Below are experts of layer 9 (counted from 0) of a mixture-of-experts language model. Rows are named router (the router's row for the expert) and show model dimensions 0-255. Each number is 500 + 50 x the weight over its row's rms, rounded and kept within 0 to 999. Numbers have three digits each.
After each expert's rows: "comes after" lists some tokens at least twice as common just before its tokens as in all text. This comes from a sample of Wikipedia text that the model never trained on. Tokens count by the router's weight.

# expert 49
router:523541470584473623527491401502452501445600484619463550542421457508461513494476448463513461555424456484540551434464489428480558598458408461493445576391528602541535539485555572489535542492504449530517478581546485470583516495393471453413426516462511527560535483443430421492445473470434592608524363372395451535445534500527476396471585445515571531459480447493476520430440477515460552468567519504475482568498543518570543526522501450461435459479603554503537535540593544485572501554496579526457519545490471527546510516495566536501499605447472496572450485548476505540490520541536551511501505505446426503581518539523562529538486511442483468442546460447463598506527518484530620555535515536434485497494534493474589431506483519535579493517497521409464475526539554555472513510482418
comes after: " ", "1", "2", "3", ".", "4"

# expert 40
router:543452544530477514615457466442411575470518552412576503511479493455523476478476579463460474524552534417492618476571422512520525441516538531525388522546489408517484558469446557511491479480488430528513520558463605457447466617562485431494488533443482506501490490430530449475513488457444426601449414495603463453478514540540507430514505469406498492419488494541428528395492394431471405507512531483472607451437385533528524500445410535472505528576453471468528539530471419512482533450569563424516573511485404428476448505504485423485554559579483519540535483487473437412463487507536506555573552592524442546489447501484553538593547375490439514522438452495541432485506500471419419549545476526477442484493551463371565500483481457548542441499489530553476414473495478544545463511472468
comes after: "2", "1", " ", " (", " in", "In"

# expert 14
router:566449426574494496547472489480481564544558478450572531484456514554477533452437580528524509461520562494498533489538500489468461569563509513521471660606506440505504524615437488464513439538461550443535472508478505549468431548471585439512527507496495445536493486516460567538467530508480519532422474529581408551499489496472567518555582427544482492521490605513388382464539523486495512625508482619444462465505610514453521529551519518530562515584519481502490489443503464499500617446528579500487465470585489512563536492417537492564412517540465617525487502543485497493451484418551554463491466469529542542413391510590507533461599506516480486453419449378439500471481564608601418503432507566489442485478588480463535465572496622529512542408489534484502451450462489473467553483557504
comes after: " |", ",", "-", ":", " The", " by"

# expert 44
router:458533502437482515519472524503599458478521474519463505561503527544469481508471511526487537529569527540526444458428505483536478527569515516546427476565575466504451457511513499544469502611548553460516529552492417467583479554520492566459517546449422460460496498498501464421570487408500607530528545475471493551512514602538380626403482429465481549544476561475490511562527590438495475504579559538419556457490538468507549526518524467519463535534493565514575500554502550443621561493464491517536580533523480449501489548574506544475617569533480520396442379519480443520520558488517475406358496546537422487563495643537441511577486498533545378474477460542523527442435486494528475503496480543543517480421552513393540455580590438437584481500468540447438461577507646504541538483528480
comes after: " in", "1", " on", " In", "In", " at"

# expert 124
router:461579520486531521458435497489547446448505590507533449414598590443402407415535488395494566476513444521464598513498506535511522525470525419449508445542467495468551538533507539506422485489498496450483458394436388571508532539407485564539550460504519471561488515467473460494503388519638465519427516408456497486429469415493535566511491526381404445503464506538543523516459489537546450395439529459565584517464504476583428495542532549444506451485457454478461502466500508504473399459508513467467511564483530443468547522456430467519453427469548429375443537522503360514479451549511416552448516527421581484574568425471469473480470590560538491514490483573514467465504462463527480468416528381512558554568448510528475534480528460452450457572453568543466491490497421464551450499465512
comes after: " of", " in", ".", " to", " on", " for"

# expert 19
router:624518467468465563445430418514538580454587432464437495542526588520608492552520509431428427596504499563481480417433478524533527398470557430438449422429450430520508564584371493522436481471527509509481441488590489519512578611519475575498577537526517516469595574486514576569501493583489404486468470569461466498539441500423519522522481516451501510507572561446495558624447443516515526426502535426453573471441603465536565554506522539531517425457594525496464496638453539500511547509538525542415577450543490509504549537449508586470500540542520446476527521481574526498461545481520537503515504583462540492519553513503541493491523511521527548541535471437609456524566533476545548526482443547484487441455498594524541460439394477531582520503499516423488475519503464462580536458583512
comes after: "0", "2", "5", "1", "3", "4"

# expert 28
router:562522430487468517497433469505452542473542399567463531492566535585567465483452490483459480554556516535492436445524531532520598589467528470440464498603462446520455549578446503490497551487582518496554417466599464450414537605531567562445530455525489564572544605570472484493545441507537490494530539536536503497547527440442543486454550499532574489492606609433510598600526455456497619473527517406446516527531483513515549621440469521546576469523576476476474561565551505534523437514476504539470547459492413423496574617443457490482559537497616463493504544515561538543488538532527513501471481534490605496546619545486473471587577549481509513543508505551523368498507549527561501567518499448493542424534535514489468471409476441552568472565552504441566431527525498481589513474547568
comes after: "0", "5", "4", "3", "6", "2"

# expert 1
router:549578419525428544552510470533501480523431501485520561496505483521499572536491517536578557496499501563477446585507471513590479544419430503479494488509552497478397546561449424470437504438489543515530509414527548472559470510546455542563399526480418495445483508402585571502568421493484502537602495462496459491568447601399514524585535505507499489478611459499425403477561563420462521481499483522476448467575536550405491457532541464427500582592426401545512452491472512399445550467452478545543468454435473469527458511597565482522462531410418546454558441523422503433495466501460586511490529507473510582504486536503562442483472469534451474482580448515481480414504391568547459480541433491449456411495523476428631554533464503511493448411559408618478528509462490506482490444496563
comes after: " the", " |\n", " The", " a", "The", "|"

# expert 75
router:573431536489470520462427500549523388483555614526461557501447552474501420566563539478543515543577486495557478428521382472521531495471426530446562487539508555537581477473460457482427545499475556500485562639562545551559527403539533507509548517520486604468460516514434449486596463561466568483561509533396459511571514433593562575493482542415559469436465519536521559530604462450527556558465529550480548580468477445531467490528610496523566540491425433438577550474500520500464450513482543445484530438532407535489502436457507496503478515510503466498411436462502442424479564502485551584586548388545454541517498468491462526489475487574445549495447542605412517481521441565438416549551529495472549445485481532437514479449575402537494582551466517567556569538498552571543462462522477
comes after: " ", " (", "–", " \"", ")\n", "==="

# expert 12
router:568524476575455506505518500459465535512585405512538549492479550573420491485524485516548418452511471585480604481540578489507552459495504484569458628491457503505518497555481495534485518583456496602447560434481484520475415462531492501440530564539530449445509434526463561440387597469530500459521557557508433587475504592446497456585435463510511556510543582594416391464524525414344501648493455481478421500562412536443550499456449512528546556451477470496550535490503456501468550507580513611444455363503471457550534580526495489499516566540441555518503539442460541471476547500524559459532472517520401486473378476521494454486542496427436452478468471467504495463498607496565482473473479486445422428437486561447536495497447491492467522457442547491496448456500490456486506516627560
comes after: " |", ":", "|", " by", " on", ";"

# expert 22
router:536524433560505545515474500433533553496577467526521487640539396504556467536469487464517450465550483459589385455539457509583579467498440470540526500469561444424486480528515466556587496502565397542485525583513489478491486535444493487498485506453496576418524473434466516630527512547473610534497498495481532398476475422444512443511466426579534535498505453502495550535442459560509583526469458477558539481447481533510531503539462455503421440522612547589507568461452567575472564558561548479483449429513486432471507529592530544481542526552450476566525443454514531443477503477443454493556559511480446481555550507554619484513517467394608472515518524422556506520480507431555559478552493575576472521539573359484510514538463551576423486420439465382569603565466529576461520472512505
comes after: " ", " |", "0", "2", "1", "9"